config = dict(
    n_layer=17,
    d_model=128,
    n_experts=24,
    experts_per_token=1,
    d_expert=64,
    d_shared_expert=128,
    activation='geglu',
    moe_layers=[0, 1, 2, 3, 4, 5, 6, 7, 8, 9, 10, 11, 12, 13, 14, 15, 16],
    router_score='sigmoid',
    normalize_top_k=False,
    routed_scale=1.0,
    balance_loss=0.00111,
    balance_bias=True,
    init_std_router=0.0196,
    lr_router=0.00126,
    vocab_size=8192,
    norm='rmsnorm',
    norm_eps=1e-06,
    tie_embeddings=False,
    optimizer='soap_variant',
    lr=0.00715,
    beta1=0.95,
    beta2=0.98,
    batch_tokens=65536,
    seq_len=1024,
    train_tokens=369300000,
    steps=5636,
    dataset='wikipedia_en',
)
Below are experts of layer 9 (counted from 0) of a mixture-of-experts language model. Rows are named router (the router's row for the expert), gate (a neuron's input weights, with its number), up (a neuron's input weights, with its number) and show model dimensions 0-127. Each number is 500 + 40 x the weight over its row's rms, rounded and kept within 0 to 999. Numbers have three digits each.
After each expert's rows: "comes after" lists some tokens at least twice as common just before its tokens as in all text; "mostly gets" lists some tokens that are sent to it at least half of the time. This comes from a sample of Wikipedia text that the model never trained on. Tokens count by the router's weight.

# expert 8
router:535505483502519504499576473513503525460512587442566460482516471518490474535479555497510447463413506477513478434484450379569492510488517515468501486474506496561520528450490490478531459522495522495537523505516489497491469452453517517524538435475564554461480570460451516482574507494549494478543460536611508566575486505499412510487471441534540464565509518428582540448503475467484438487550
gate0:543570531500504518512539408532582492536500571518443426419561564505445506534469492490456417565414528477432520462517523498507475479513534515486545489462526482531524486457533473489517537509507472498519461480518559540487518458407507493542503468518534481543493509410453595451520539507470548500493499501522470481530527513438521481426492459531502538491508539526536481424552409489451446449513
up0:425507530443488532505515503482566484483454481489511558499481487515499553503427541460440495509442559497466472484469542475563550527530558478510543519559455550488516462511509510560412515486471502534542492489579482527463496457485454459489444458560532441485583459541516584490408503508492436562437471541589505482522496571467570540501509468547534527485536511437523551508488458455486499569534
gate1:432562512495531488495507496494514494448512518495475440533519548493530575393502530472577462461523442557564474488488527515500479575426529509494489474529452503467587537496474513508502519455496483472540426512470451428435515463499491518457501592493452530607483514474498509472547443484499493532475482493479596573529507495522491557458531463497444445520498493508533496526517392513580500519551
up1:468502496542460490497506491507560486504545555478566528547537523534446561590533506479475498533527488505518498496510475547505470464476515546591559523515533513556464429576447458471495509457439448519506550561477518544415466514534574480491518475579420522435479374503559437547475467522533483529458553494530489565453518450504515488471544412507474499465492472464470448493485472514479517492474
gate2:496490493565517498493481442519507501452529491436514505479483408488522486445448564487538508479442528500476480393540491513470476500501530459449431527481524529529465476497565506462518442493605515503570427554487465498540427524516487471496441513484532556437580491550511491461548491509516444501518474551536488516493427490472519531478481403567440453494545539522557586474466527490510412510505
up2:454538507560516451533476531523491498533507490561483506519538458457471451579549509547518545487511492457492506499452554497513522488531447530529519433531474475517549480474542502487494468534528448488484525529578528454542588523494528522521500514553455560468449480452534563525456543514493483467463431438459568537453537454525506493486443536519437474474596501570351550508511498438520479564530
gate3:567464509434506477528520487498547527482507443513513568566477512537495580502536505470578504579443447499453534539502444494549527490488418453495478487485494532490495475468433493453494520491515534446538513463470485483514524459557481504533496450456442510519588533456525512496592479496481503533429462537549522474613522477469456479454429516468590475527506533498548506461436544488470514423574
up3:517466483511520532462498427484479577476519508531491498463496559497450474469530467479610469493471490489564489434490486512534550541439442491489490545505591519579506519527451467470503549458524438520534524531498501497507514467536498446427473527534436520503444454496550511443519465535580523579466536542494504483517527500373536465503536461510479530491511444426444602470504515482453533444505
gate4:502485531432514485548577446519526523540550565466562478499526532494527509468472549504473441512404458492556477447530469477493471468497502533536538565556489416485523516533452496480495483529549565495538563544495552537509409483553480457491571436483490510450542521532524521494563481478506466447519467524522506489543449464533616439494517533547494445504474561453428500512488455523470544443556
up4:467538453465520490530509518483463437558468456495501515499488454528484481428509568434413471465472471466500554448478492465499444527466453456436492435492466533491476473567502523517506465547507432425561543529499496514536543540487481559549501468451470530463486579448419484574459534492425418458479529509448439473507450455502487465426539486527443479506556491529522506457425551512468535507539
comes after: "-", " (", "|", " \"", " un", "–"
mostly gets: " Clade", "See", "DST", "Gls", "Al", "disambiguation"

# expert 5
router:484506525522543476472521519445535528558514578506485497521461467469517498530397597420489500508469538427515514481501507448442550551448525474472425411462445458519515513477505535526484480494471464508449553461467513528463462485459559464474444451508540572594535561437465462496489509435466496513530474517553434503495472482461499505453517485502491532553423481495494534495560451444468526431556
gate5:475451486342521502490510545511450549552489513500493466505534509450462480456564506473534490492537496547408482474482524502486566502490535507516467511483516471442446506564461485515421536482561514483550482532530448504433515562576547452472522546483601450401507490469511498484464542454432509521472515484455522538436540490475513460520507505466546484546496474578513441480538467506493464522569
up5:448489471462486518484553456489531532519582488464410493529523473551486557538452544483469538491463432459484424601479490508603510426495527491506501526537481536507509467554482530491559491512459500585480558460479482461479498547474483529475506435529480610516510490585572435530499562484494515519506491507491505405509510471487405458564489481524481486516523507476516494509514458464558426522466
gate6:516543567511552497523534592523524533471511460466553465460452535526489482545520455412502508471454540469459424494517481540473520488530533507440531493465520576522474503503513514474477427525455527538496501581434510496479491544455465483490448499555454521587473565558521484515524518450483531496457417465476532521489475492485357514407545540425497517470457517493538513493458535434482477520536
up6:522496447561479438499506486492533486545534578534494490503473505505494539472492526540440472500490551489500481494512481537380439549503490485562417470465558509547469500520503473513465509462468463442519456466517447454520512484467539502473499524495655433507513501571556592539467513503559522437508468467413531538500509527485567517501468488504514467472465533489577442522504478539529473572430
gate7:483475492532559410471519433492508521489507518484513483508478524487476496489427508487459519401509578404466527474508541492524486508476511514470567514478402484543511571460380482508575453478525474488574572542489468513503486438476563470462540449501521569432568478544477505449553542422494528426489516512468547522514490495455512536483476454569428489496488526524506492484475454500478534486522
up7:473486490460495475459520490460574558492510488485466497511423504444425493458493543426525494489556507509510529423522443528528454531563461511432549482521468510405425556460580571495503447476519457523498519504506505568498454512520482448586532516457505583432501517441455504522533526486491539548501509531445530508528534496424528539432484472500437577488460499602534492501508468522486528499530
gate8:500445505518421492496517490479453485592481537527545492522467495507441480607479515486418443466547482518505480481520496512454472548489532414487483463569522503488500561530496533559518489466537528499458411431477481474464509562530502481481500486542474504602500482515426448483495513484517503489459503509527501547390411486590488479496541555548435488562522469503481478484483484532547587463541
up8:500572447499556496405503494529437431466602575496557489535482510448435489530526545557509489496548517497539596555429533542573496539562547512506565478565514523529460443564461462500495484493467591496509463549467476462415483509545600467502528503445471509455510440521509467484434491511467475515469510494495470488478525505531520474452516524503483482488478483504505497551486447514537527474437
gate9:571467464454529488468524440529521576473469504482519516452462431431420539500501481471517462548470502514491533522379579462552473596459486506476504521537493504474467505462487573551475513452505446552441474540484480528444481447527525499512446487513542522534467455433510491458473516502462499463582487492545452460487577367502504555516489473589527491516480461483541480521516490495515498475498
up9:502498505552527543500539571446537455457524495507494570502447472525501510491541471443528494533497497575492531477492524572532529501568566519476460454435449531501497555510459608466476573466434585590499502520539467442448580546560525459498484469558442476495519433459504487456551516530479549507445479494518465485458507508423550569552464480511514515481509451532478533550498494514502510539436
comes after: "=", "\n\n", " =", " also", "See", "History"
mostly gets: "=", " =", "During", " Binomial", " Genre", "According"

# expert 16
router:452434440562550553468578495550489491474466560526551452495573506530551477556492566483537471501504514447477488513513486479537469512495434520532448482481501518527481534501550516566501453577465570512535585558534473488478477509472502539498443454554535459533527503401441472548532509470501517542538479515580499506502582486441484455517528471458470506483491517508609558561458447460483477463519
gate2:440530530502475520512527506557485553485553504481552514507445553529497477465524518516442459473484542508473504552524494423494536511494553441515556520513556492475413508513425481525466461509412536535569493530583493489525471535458599561429456519488570528503572534538491461524485501514509510521611523408561492523526518538550526452517482555512482480470559450545523525500493498484406463472502
up2:576531519540477567516507463464473534499496506532471474439465469527506489486458473519571498465462436487512507431518475536498488527485492493438575506557599455527463465500498445443460532517485506528526597479470490571544545526576495482537500575534496555521607553525545486475546519500515492425501508512515503598543501507450479562478493533497518449540573485504467438445504556515420511528463
gate3:494443507485470378517558537509505436444474532519480471460564480477477472481475433460485450494528549495412557554534456496545475433463437542472475455495484536538527473475507456539540479579488529499464503477507486526561534544507494537440542479627477500472534510531442432506563566487484441535493505544510484462501468514511477478519442476512449510502499555403533475510476456521485532556556
up3:465519507552468492477509516494468494471447503468491457511549471532493515465514502512445467487551518477479506471504490449471594501560576497524505479496548402551583543498447434580446504491544496482509471432504490481541469580476547501556510475520536605470382495514564572434458534476528464456563491534467500579502533554502449477552552505530522516466479462558556540519514508488490517527500
gate4:523497526517459520521489572517486498579506459454534483576471517595473540547402427475490463517536558500473515442512501466493485450503542559449457478488482458490491538515484481503470475589413476538474574516605461543482498497477519433567475523512469460484575534472536441536522503521451477519514513448508574436484532474498515506527441519536438506505547484487484477441531452427433492474477
up4:466449514475491521489498494502445508480559472486497556501455557474481466552516490478495532521549514475482497561516500449505454495457436488537524493409564470566463535434472520490497457533523493602440475505512545454503508445520495530449458462517520638537502502488513496454505493531558411459463454459492494498465536476472545498558577592503470452529510510493490550545489526484494604482596
gate5:474424521526546534475582517558479488512465528493532418471527478518415524506489516482579505488541471409516585499467438484514519483492397505409426508515563509530517473531517477531485505509431570514482545558489563394542457543512443500550493507527533429484516544443420446580502493516504490528463527505508510494483501525477482494496407479477539489483469490456490519542508482503490469515456
up5:565464472480518469444525517507429428457483544529515483568474462522545510490448554440479528514541409441503574515491449533571475527447528509474545501494462544498463505542485454515479487509432539518450490518533467506475487530445490516460431472529505527522499466409478475486556557450469553559481474528559527501489472541445532447486487495450504470548493511505413493612412588478496500507471
gate6:513469483495443478511594481484490534458542512479523532557551520510509487519514492555474559489479403509496490545521384546462478571534509507509452542431589442579497564492549473502501499494608515523534503460553452525434477473478471550472487514494514558440504502524567454539538542544468452516501531547503508493458517428509509455427558513564512504550509515533467485473478446457502433485473
up6:547522557471456547586486480438496468479441536481538495556467503536457493420491459556510461466486504481488479474559487494519533571517463522471488468489522542490461487501482440566565502519522470508514583580469490495412433460578497508510435565448457528508552508493479454475513461450481590438598485469510500484524459502502556539552560508535543516431517472538487539542514515479517511542426
comes after: ",", "s", " and", " is", " but", " However"
mostly gets: " which", " where", " when", " while", " but", " However"

# expert 22
router:496491500535510497441504564470542536510521587540482512449526496561473450592435499421458466402489450546523449529475499519487511502514502442510481475553465481547457511487513544625587513577538501530458483448512513397442454524434541491495447450456508518497504502508458419462508481496547501497469513529532494484529472547462505494591454459478489420509502497530533530526504495536485507519534
gate2:487452529477479540532498468498570505562575537531497508425451447564473479581471473439532451481478541555548450418489483483552516526464534477524513493525437476486542507505528563477470477444493473537560553548403506519476545447487538546472501507511528492486508495539475471497464502485411521508406455503501478542566520526474423504532503458498459426522503400520572531552489479557465473527505
up2:459527421496513479500471478494472469535474531434456473469516517515506550506520473579506507540495489509474440546457496464563504499596510521464500533501566495472521534448503503412452510503526530471533472473590478557550439511483501472509451544490489431536518497484525511523486404515449474445397447439540479564445567515560512473455515562483535554485525508491613521483522555486433505451502
gate3:485470449531525475440464465465510411584441541455500501492573509498506522519534518523520456498556496453502497533522516567556493495566595468426534545496429518408540529524526484510469498594522534494493484525542514538516509535502548512557463494493444509478495551415517547467462529440466501570545487552506529479466509463468532476547484529551571544486521514492507430530489559578417485487468
up3:484509472533425414520496452471548480436446489522499459580547478546504464527495446549520521506443432529459431467505530465495531436551504501579555529512440527494493458462449594509555499469399444518493495564563500562467464502506547474487428524484566503506551391483536502459461492585540521514526464485535492555475500454498483516502521482475550542494536516514483502482532489503472518434477
gate4:446536430549517445503535490440510509413498482533517521466515481505458523449532522438525462503461524467420428507492430483454416475563498547494579462449510446544463547463434493497489393496538546529475476458446453500503499469516509517456464554528495635461472536446493532495504564531574503516457500532475514479495516587515497505503520512462535507465554476472568454485503477511457514518500
up4:539552477472465493482541457456451486494484498452529460453495495459418485417588531471483543465568534467517432531464514466457475577522516530464479555482510532556546537445507502471458488470455571487454460487517480436548404479462564510458507493547533468493444543443594528537528501544507517527523451477543514523513503421467457479509467390462470487530480557475480505531492522537435471533497
gate5:489431500472497485495478540521514533567494540477441534514576517535464554503452471466531538380523477492518411573541480542490500505453570505560415496546493489450516571507555498524497449531556515552452444527508548454453485496453472505509498475500591553564521441538471531442456451500524467447514526492429550485535541543499498539473491531551500517530521515495434498502575471460561458510487
up5:479516544452454471483485504500477483508444548487528423491473541539529428516494519486481502448554497484542484480455436535512590436480502498414558523514476483538524510492522549547537569544533478519434528491543564565474431511490472466487516527465544575463545512498461466442553539490584567534515520498456539531443457528475513414493454446433473511480526510591515499473397503493482461544493
gate6:423471495478448405478484469506425523476511564506559541475429563502541475491547484481491405524504462601483495536574493439507507495460405481476496537431453497474450549545434508562558519562442453501484548507467418557538478550447502507466449476471557497510505481486534513489543495509493406471497492526509524496475514478511502496481528544451475470504519520515539528513473411490543541549529
up6:452532534496481574455594529568532511498457511493534539517556421475431529546482523451461438503519557443524554465455452487472526524514489470443573555546505428453490417550520459508496492470405518543531522572476530547512523544512462503517508464496434466513529558457523519505514452486530461523532464523493474535429523545525507510536468434487541536534547447511501480424466575498485467448523
comes after: " in", " In", "In", " on", " 18", " October"
mostly gets: " November", " June", " April", " July", " September", " October"

# expert 19
router:490469442562463537472557541518513545479521572518539483427488440592556523497457567469487467538491497450497536468426519472496557517509494499436503424465506469448517443468549540550580441561529501461534521544452519491419520505487538512508518528518522498485540587439459481534489442477472496497553464545495457483496535476450500510484477517430485461503500476555509536480517443429403435493554
gate0:525579480533542537510501521514530543537503551477536490445495491507490528536521527599459482499581541531473438556490555472504495393515484446493483460498526451559499491513417504447462501586534484518507501510500539460461469512525477504463534537520561509509505490518502403490479465503543496453503460495570495533540487529509466519527492443531572408518554432585572536519551462466407460486451
up0:498498486567574477488509526565464462414512443518512462558485513425552500487537555500543551509462398506520532512480474514444524525564484469462454424470493544473510490511555509503470469466531463495443425540437521596453506518426556523538493465514488531475458500453528518528538537500489434521457533544443456561456504500516515473426440468546509561451509501462533520570501546480513537479434
gate1:494511517495442482533546436448472531494491561548530486527464490439486506526433487535501510545582563455500532480532620448554470572467452475512453534556531496439560461510543499424521464492462576506516514540469494488534496473541521499554513556490508559535468480476509549451479476525481483571498551510573485610517438467474470566434501471490537466543508446510541572461520529489503538497492
up1:466436503490558559551535576480530573492549505556477570506504501420501456464403537539554554543486465493577487508482511505534503475542528507519523505477440517541489496485527514538462471519457515577548468485541510424573436513548421456500461582471556508492515551454527537497447458539494528575550572499520473551494521497550521470490513561514516490467506490555560529467524530448556500540478
gate2:553542512446459500505412521516477532521451499557539462441504561484519426581484541517538499464466528493481542491451456468542535563506478578528485525545570458508486472506493473540409447476451457515524488547534476491449601491532557526439500570483524458470464433495505453496491503517512506479534467505485551576463508477465553489494514446485526569549579520538483464497485442543409490552484
up2:515508489500516572498466545486495495424552404463546533537480448546468486449576562572506492463429497559558526436445538495486421489539443479548507480464512520461567489528437559574487433582593466506507439450484540535520513513503496517522460497533531458497498534524540505509469491522509501529460551490497530502534544413504480523519513555426486527498470475497493509518518459497494403575500
gate3:497460510510494464507485401522589527477512532563579464516565465512538514498516473538623506528500466466544528467504495497462526517548511533474462501435504474471501444440506525510546468523540541525555495439462455512471510537456460548564417453518502507481542532501471491468485450522471459526506445513542428536541504489523531457444535509487437531433492503525541492377474433463497450465421
up3:536540477404487522532508493506501474523522561538491509460473355478507491491549497475537452475469438506425456480500550491438501473526518524475470496471571534483502560490491461576551567612457548545545454448442545467544512543540483504448464545459478469519528494498489455481465504475518458575542501448520508514550569474436505463513477584547555539524465439475506528499511496532524534501519
gate4:533516467475522524523445498452404546539473506511543428505495425542484493562544469419540488473510550527429557489489529444473543494414453477458514544472466401515506484519517566502448549526520544439455492492438497453479551556524494499528497482440465509501447549473493532500386563509562534482519486563529561514530497501467482474554457504537513518543470481484521475536493454457430478442465
up4:455497504514536518527397470546474457509470442497524548496516465526498426554464476441509553503496492479526534441535522537516510512532454516476440462459410548520496493459475436579492492398434511475390524456578507500496482440544534568463520521476441509536498439479525509540470481491508545580502525513449534506508482471504485536521512469456565498461563409520479568462509460531475473516451
comes after: ".", " |", "=", ")", "|", " ="
mostly gets: "\n", " \"", " such", " '", " “", " ["

# expert 6
router:509480470524547512458581490521578463543578619472529521462521493494495452591482461497508570491478457463532479531453523522481427505463479480431498466466516494469476484437473516595531490467474526499561527559474540556515495457477509490469531576551527584545477599457415481487526498479520466557508483517564531464538449502447457513458476483519532441497472511550544497467512477496489472441509
gate0:487479477506534505552515592544461463505510524501512506443457584413466457531513448519542510508471455573465524544506512470516524496540444500527510456515444558497526516495543514546545526524512450519519588554479460520541488425428571463416515559531550532525469423524533483501555436532495482536559554543561562427514468540487483518494547504512518449487494504535452552569511546526495439512537
up0:465460500501433451499474424518493531477482500493468495463521470520444466517519507473536566545537495476518506506478470437494466468402509516560495513495477463529400490549524499510484462481443464534533530552510504493527519454481464484509459439484547532543539519488480419461496573496585589549533483567475508452545537598371516465453469477455508443484551583513518494525542543546468487519486
gate1:467521508443507527460476493478503458433593488523433448465522485529480513617524503552491520484469484517531478462465542518516450460518435513515529424505531567584452504472437536470575496503434516571441512510515523554474532478508529463497544484551546486580538506565531530422520456591480498505493523484448501510534495487458456475488465537505461509587559469570543480486482436501510441527479
up1:500516456429459498504569509547505501551563451524538534426572530458505496560531530485559486491474544515519494493573457476543497492496469556524570511509458527514514515479503503480536514498484520447575536553443497422553474421488512496470449489499508520520474479485515494433640420440514590520536513476567464439489520478500497513531499526580496494530474454485577531517494549537570512456458
gate2:556526520502472519470449562519452528488471561543546545545449476456532524539479456542545482512508460538464563549452557547428560448443478483449465507551572438486437426514551474505472397468510482566526444495490515501498503540500479454541479662542476469502495551456436477512521515465556515489495576513505511451526509505521482551502507518497502516493522513500524466562497466478462555472501
up2:491463466524526538409472525631437478510535510468532505593513478555473480534468497552481533509567515522486571537446510487428506442482512459527522500502504517493539483503550513553509476487503517509553512505519418543584487500497460423477446558591512524545466469395491509519501483512498515502509502487464442529504495539524425484497433469514512431475458511555492450564448466555445506441484
gate3:500474497555519454426515493471525537478504577498586509466472505543521554492491511530524540478495547509507581470421498502473491498484489534547559534529508578467444532471501552483514475350517480470584517506560593492483566491499523421486504506531491549481532505479479451486506489560449564574498414502587496490542532436528523466488513488556520548512466557519500480472487455470530518462530
up3:458496440454486431528532554609526468526490535461522510467452584527453483492477478543521534543476514568510554523492493435518452422560517454470445527558455479535518553491493486567467507525470481418473480560525487547431507491451570483499522466508467439550542511510553518520521515453457522527506538530490446553527461511507567466480480507478466455494470478478478513517555500625551510418489
gate4:474444513539523619478495565517545521482552508571497517442522490548452506514510499448510503419502419494562496544520575545468482516465526474470562511531536506526519495567485493532525560436497494431559512489459586500494497525629507520450461578506541482498453474511450505495472504485472469523424509444519462539494526427494527482567508512538489488482464465521516517530483534399514472435485
up4:460490480498556569516491522491603515487487501537494481574614532540568522444507503522514455490522484529547462475451552511452548496457541524521454441521533475492511527519435448531542458433424516502448497485514509502509441503509524453435558444458495388552461496489516541502443456532532485483508517480531500536490572479521512529583575500429510547496509460524470472515406487481560512532512
comes after: "\n", "\n\n", "|", " \"", "-", " ("
mostly gets: " p", " l", " sh", " ch", "St", " sc"

# expert 18
router:511419496509525517456531533541546530494525515525528542489580461495582474541509473421455476567462457499499527524523467511484551473470474448460466475478485539485456469505555510497529519527510540504522551558482441532462461447434493544492489519509526501472420569528511507501552516499504433541512526479592489474517558432470418463512539539457557530573502494516467608560520464540493402432508
gate0:474459393473532573511511467476480495474530505518472526445481406482518521460460417475504537476496497502480454537559453539572545520468463460471487443482542501460465573522573483559525507543450513467407486464499483523493507562556549520475522421565452500495487525523546504496514510488615423494492448456511502508535485487512525424555505525566448504566529520542531543532548468466503503518535
up0:475463565497529481548532550511535555525463491532503516494532512515496477530466459598477515519517533509510601495534464463552479541505501561599458497506516510541548540495558508444456495559467525431543542563526438541454439472496540486500484468430489471467484566532589558488449494559541563535585481454537487550515530446538495479423466458480523472483498538495473531534525458526517413524483
gate1:475453536458525520504542515516526496485483523460439536546537492511486508525501504456461442467475490497476553563571437521483487532450500455529496452459545435563517516513402502519483510565480513487481552500522506491397452401496438446440534482443553518517452512520531423571529506498536473531492550504589595544546536489478538471549523519502542499506545394499508491545517521523479430501454
up1:459451466463504488479502485485486495489467511448468568502574522522574513554483486489500559505497542513462474548460502591491488534473574461507510493547597541500469403515566443496510476521517579449417533552510504472524502488512463521491453517447471479543474530553556477529533475480532418598527502454431432487523498482525624529481505532512507487424494499512463450509507505437476476486550
gate2:504476513510577527459521487502598535416604505546454484513490434479469486490458508467495441513434508574498421492543496537423468529511464472464424489501512501482482497535598450503547560512547611480506537505450498518483546502526513510437532483501538512494540478482558544421527487487503512576461501494528455464461601480407491492532496507505519545520459517462481484500458518490520527527555
up2:446493491447539510473573472550502497521540546555489554415572479473527508529441548472500572519583448460513446535543534535488498453502531528552463538536509505520479508495495512523442510525485518428513549483500467459440445470441461518500576578515515523499450512479499413497515515481573487536530544526506453459507489438491507558470517435464492574515507597506425543505508419518519424473519
gate3:483498409514539521519461430475421581439454531479534553477476523463483506527579479492546482479490552484572466454493512556496509458521456505512524450544481521443465499528533546503471532502480494487545473493506441457430428585523472459438496462532505522426449473501534473518505460445408468462488494441556561486512529466431558612515511461491480478502453511525515555542468486507478434485481
up3:581544491468506471454503474510523460525514524476582552474476519595443585466515526458562502499576479547536456540515581470482490486481480435513507506514543539505533437516503520525410510506497588486508540531498437444526461497505503482538472508524541451496489499445479541494474534461553473463489495510489418461464500541433496559539461486543513438468452490479535449460531425411423519434496
gate4:452482485427509464535574546545525516488515515546552528554465521514588523523553471455466539492490503482430550566499440521467470464505552411479414494526496542548479486559556517480490505503452546544481464499456491532458520476471496516532470476556484461539488518526494587449585482434496430474500475450513516415550439518545529447530469496457531586533557478526500493459527498519442506438531
up4:515505490460505457488550529518517553497521472536520531556551516549437592469457476482513495464491529421521563510466504459501506464457535504528561499491572433546542541553461474530433511583619494560569495524513486540428554526491464550551474528539478467581525537460524447467497484438490526504542545439517501497539522475439462488492504460533517445489520477558482490517500508490580487568426
comes after: " the", " The", "The", " a", " his", " this"
mostly gets: " same", " latter", " few", " these", " wife", " three"

# expert 4
router:488457467462533533483466583478509546567547510533488476534556532558430543535480566445479535476436480442554476547504438444446469520504540425378493424492511517494485477457505458536533400451443529482499530532488502522508506475524502544530535463500548479525459563491453533522534494423458512550530517527450479479517508515570429522500489493535540440581471459519530503553516454471505468501480
gate2:509477468456558539518486542449503575500508418502478526490534540515498502528521523450401575480488496501482450557477489459517504503522508525472477489491538505418532541490539524514475444475468509420487570571519483552521555513502514520531547526515559471511447552506463591460586533527506536480505454583540447512498568479522446476536541558466534523544516473386436537494516493511559455475435
up2:491416470454549479515532573495573462577619486493440476490513532533497526497496445479479491516518519479530456453492440499483462509547612448439528469432539505488589431441463509528490508477432537509551475496554530482498518474502514538513524474520496431516497447501565547517513448422424473546504509477500463555485485482562450492548452518491483509457510512517464529489511479473440516594485
gate3:483361437455515495492514530492449574453573476450460474517491544555497502462547552476547495508487549507493474488479437427471423543479530537426521435436555527492501533461563390464433509460540511459496520503486486501520465437475511542404530490527563468500511546499526496534503461461505557491548516471457517467544528484506447446525472533543517552499537499493548493550472449514487462504525
up3:524507552537480502479494554530467480506457483463481483444453527454493576558569449544498496501522546512504575495516545479574508498472596528491515493488530498456474569529460463487550504523464545505520513552388449503501479475472551502584491570490484568584494475469502493554497459449538492599394597479500523524547517477482483487470558460552455477530464492492532530486493535493545560502473
gate4:529545457462477475454430592507447465533530557546513515526501508464411491517493530503533466464484477418557510525490556510478534493541479537432483532534496463525474451526496457488436532489390553502512471480619494540494517501487549504460523444470531470551508451503539474484464481445520537485363524478529469526515546514476500521457514533498544577475458511491579569447477468515483499513452
up4:534470524542564519459546459461524498497560499461522545483495468526411516412558527441489537538527490596479576507527568559496509542488499560458498545566484508514452509503520466483496525558557516476551490546561429479501505481457518560538500514603497522485465513474494427506477519568524556436477501516469565454535522480467482580485543483528494504540480510589560512508445552500520538563500
gate5:466445444517466567453481479504460516443524536473489488540600519513493546481505549597537552550544513411475428532529499521486565573471504510438517525471539545441489486488531525419464470550469530424520468483536474477527514459531498535461452501472556444466449537490550462489447511481434507478526575525518518452499545455524458530574496547506520475516469483484513482541544432440520420487500
up5:503470474547507493402442530520529494530496557440484471520549474499551495476454501488584520469446496518491535470538511549479561412560525604476457510511474498541534533588454484498586531485484482534520489445475566505570467492520527512496568516487433502494535411478445537480545509610521516445471566535497519525555486490529430510455512509475493527471449507533468533574481489460455483505529
gate6:565517414558467509497494516501473576487488543461512539508576495505498523461453486484479530497454505492456566547517515443563510497509475496513498512443531517524504576447483536430510526452526558450443451469572428456563484446507454413582482495484461492488550542500480557475483500552453511490569527475493486502582482485483515483439510460425509424467495519509510485460429398552493477450483
up6:517545483457499470496512503557417562499513430612503515483519536545529495578453526495507497421438497473499505596475433495484526556456455489467436513503527472520482490490396441571537494501509524466462508546517577483484592429453496521572445525536462500515495525473592472541478466494491491538520474465540520533513516418551541503509504502516468452532522512499468508530455498563570527495485
comes after: " is", " as", " in", ",", " was", " of"
mostly gets: " a", " an", " his", " her", " its", " graduated"

# expert 0
router:549471530589480495451487551486580502538512555491520437470521500492509444498510580417467482466458543505516495542436512440499518444486491507528575436435432517451458401487524462534478361510486597463484462535548473524466553502422487501514531503497550554482548501503499536488517560513485469521496511448461519482472450486488471488502528446473480449516536442522460516503507490507509495417538
gate0:503461483519492494451559523503500492487480518488566421511524531500525564530463491492511480544497496447515466463501494490539506484471532492474553463440490541469505460515508403514542474457602477490567489513585507483508538508437545492498506491479637522418510424452468526489430574532462511533513525488473492461543546569539485424499555590553493476568502521445485533499502481563579496522517
up0:507476590525460490571427520500521490534536533478457478449532498429537438536520544519557531558482513529528498552538504503540485521451531504535495534508490456472500482501484597541523533429485518522474506496555599520493539576451549508484489475460487398478590501514527595509560533486479525564497489456483450497580473587523498481477566510542441489463503483488473550524512427524522490495556
gate1:528452463539528530517487499552563575511495466491478452529465515546544479553436489554511469528467547477545504508454587483580474418468499566513580504467523549555436409481552486495438445527540460444544476566561527464465473487402521437453514538517540525492499485527510474527509496465473460542487498462492515534568543517473502548499537565489499567500567514532472553443502488489504541451490
up1:516419525504536512507463500504534488463432554456480575475491540540495498392521551443523450487485490529449505542512463546489528547467468479553512461474515417490509500476462506590516500542564483518500508450488478480463491481541451449574510509513493500549501464511427436530460584472491545488466527502472506497494489578520546485450614500519414578563446490538570530458521520546474494542481
gate2:502497457475430554482522470501524547548441560450531462498492550494489505522445568474498468622563522593476425544467519479464523517489477459516472500507495527464476478526539532448431392498488467441503559462486514565452471488511500522477462461562505536540506474469516552424450487554487508508426554546506493455448523463481504537582568514489463486531511512446518563495470524480576516473503
up2:516500494459472494513474549517561477517485423613487506512518556509532541499481580484521515406471439490518532508494559504510570471493508469483450455439492504554501470490514479556547501534477503513462518466447529410476439513486551509464541523513497504502489494549459525556418497483457495545477523450430518470523434463585431552475568514417553479516524480474493555461500428589455496541531
gate3:490427476558517486517501478500554496518492569477484481483504561440503564443531529474535434486565507516537506498558553498505552446472539521519578523501453447439552470536501559528458478512527562510531457531585483496476500497524511473526562456494536518481420497526493595445463548488488565583457469451533415590494432514501505512497501484569486484525556445455546534491563494489461507494556
up3:493468490475513481537505496430488546456445414549533487526531529461468500501521556515494404530509574472528508499523456434491530506461511486508388472533558491428585473398576484474501545446437476502529446554497490509555469562446470506421524445450520568469515540468530481544500521486501491436512522555487458489534535480475441480527527504596526431523498469526522496496485456464491528504477
gate4:555440516606494505459493489533574546444480504493406561540458484507453488551516500497483535564494539554457470447461476569472499426497503579478514488387523445507546537495493533503493504441469520533469498421514438499524509517473493492518486455508533590581497499533450455454504550518466536499570503467477428501486443491533537489573439513455524473480532497484539502472546465518524432483501
up4:591502500575448514577543482512564526523545486456461556503488533516537472498508472452516479485417500537520429486513522551498461566480527473509518500490533549529542495494501499495496438422448488536508549427505556510409586482537485425557542500484534455460486511521505514492533466518564471526510470478509525464510431568500512587509460417410440514475486475515525485498556461507573436474507
comes after: " |", "–", ";", "S", "L", "N"
mostly gets: "BA", "IN", "TA", "X", "TV", " NE"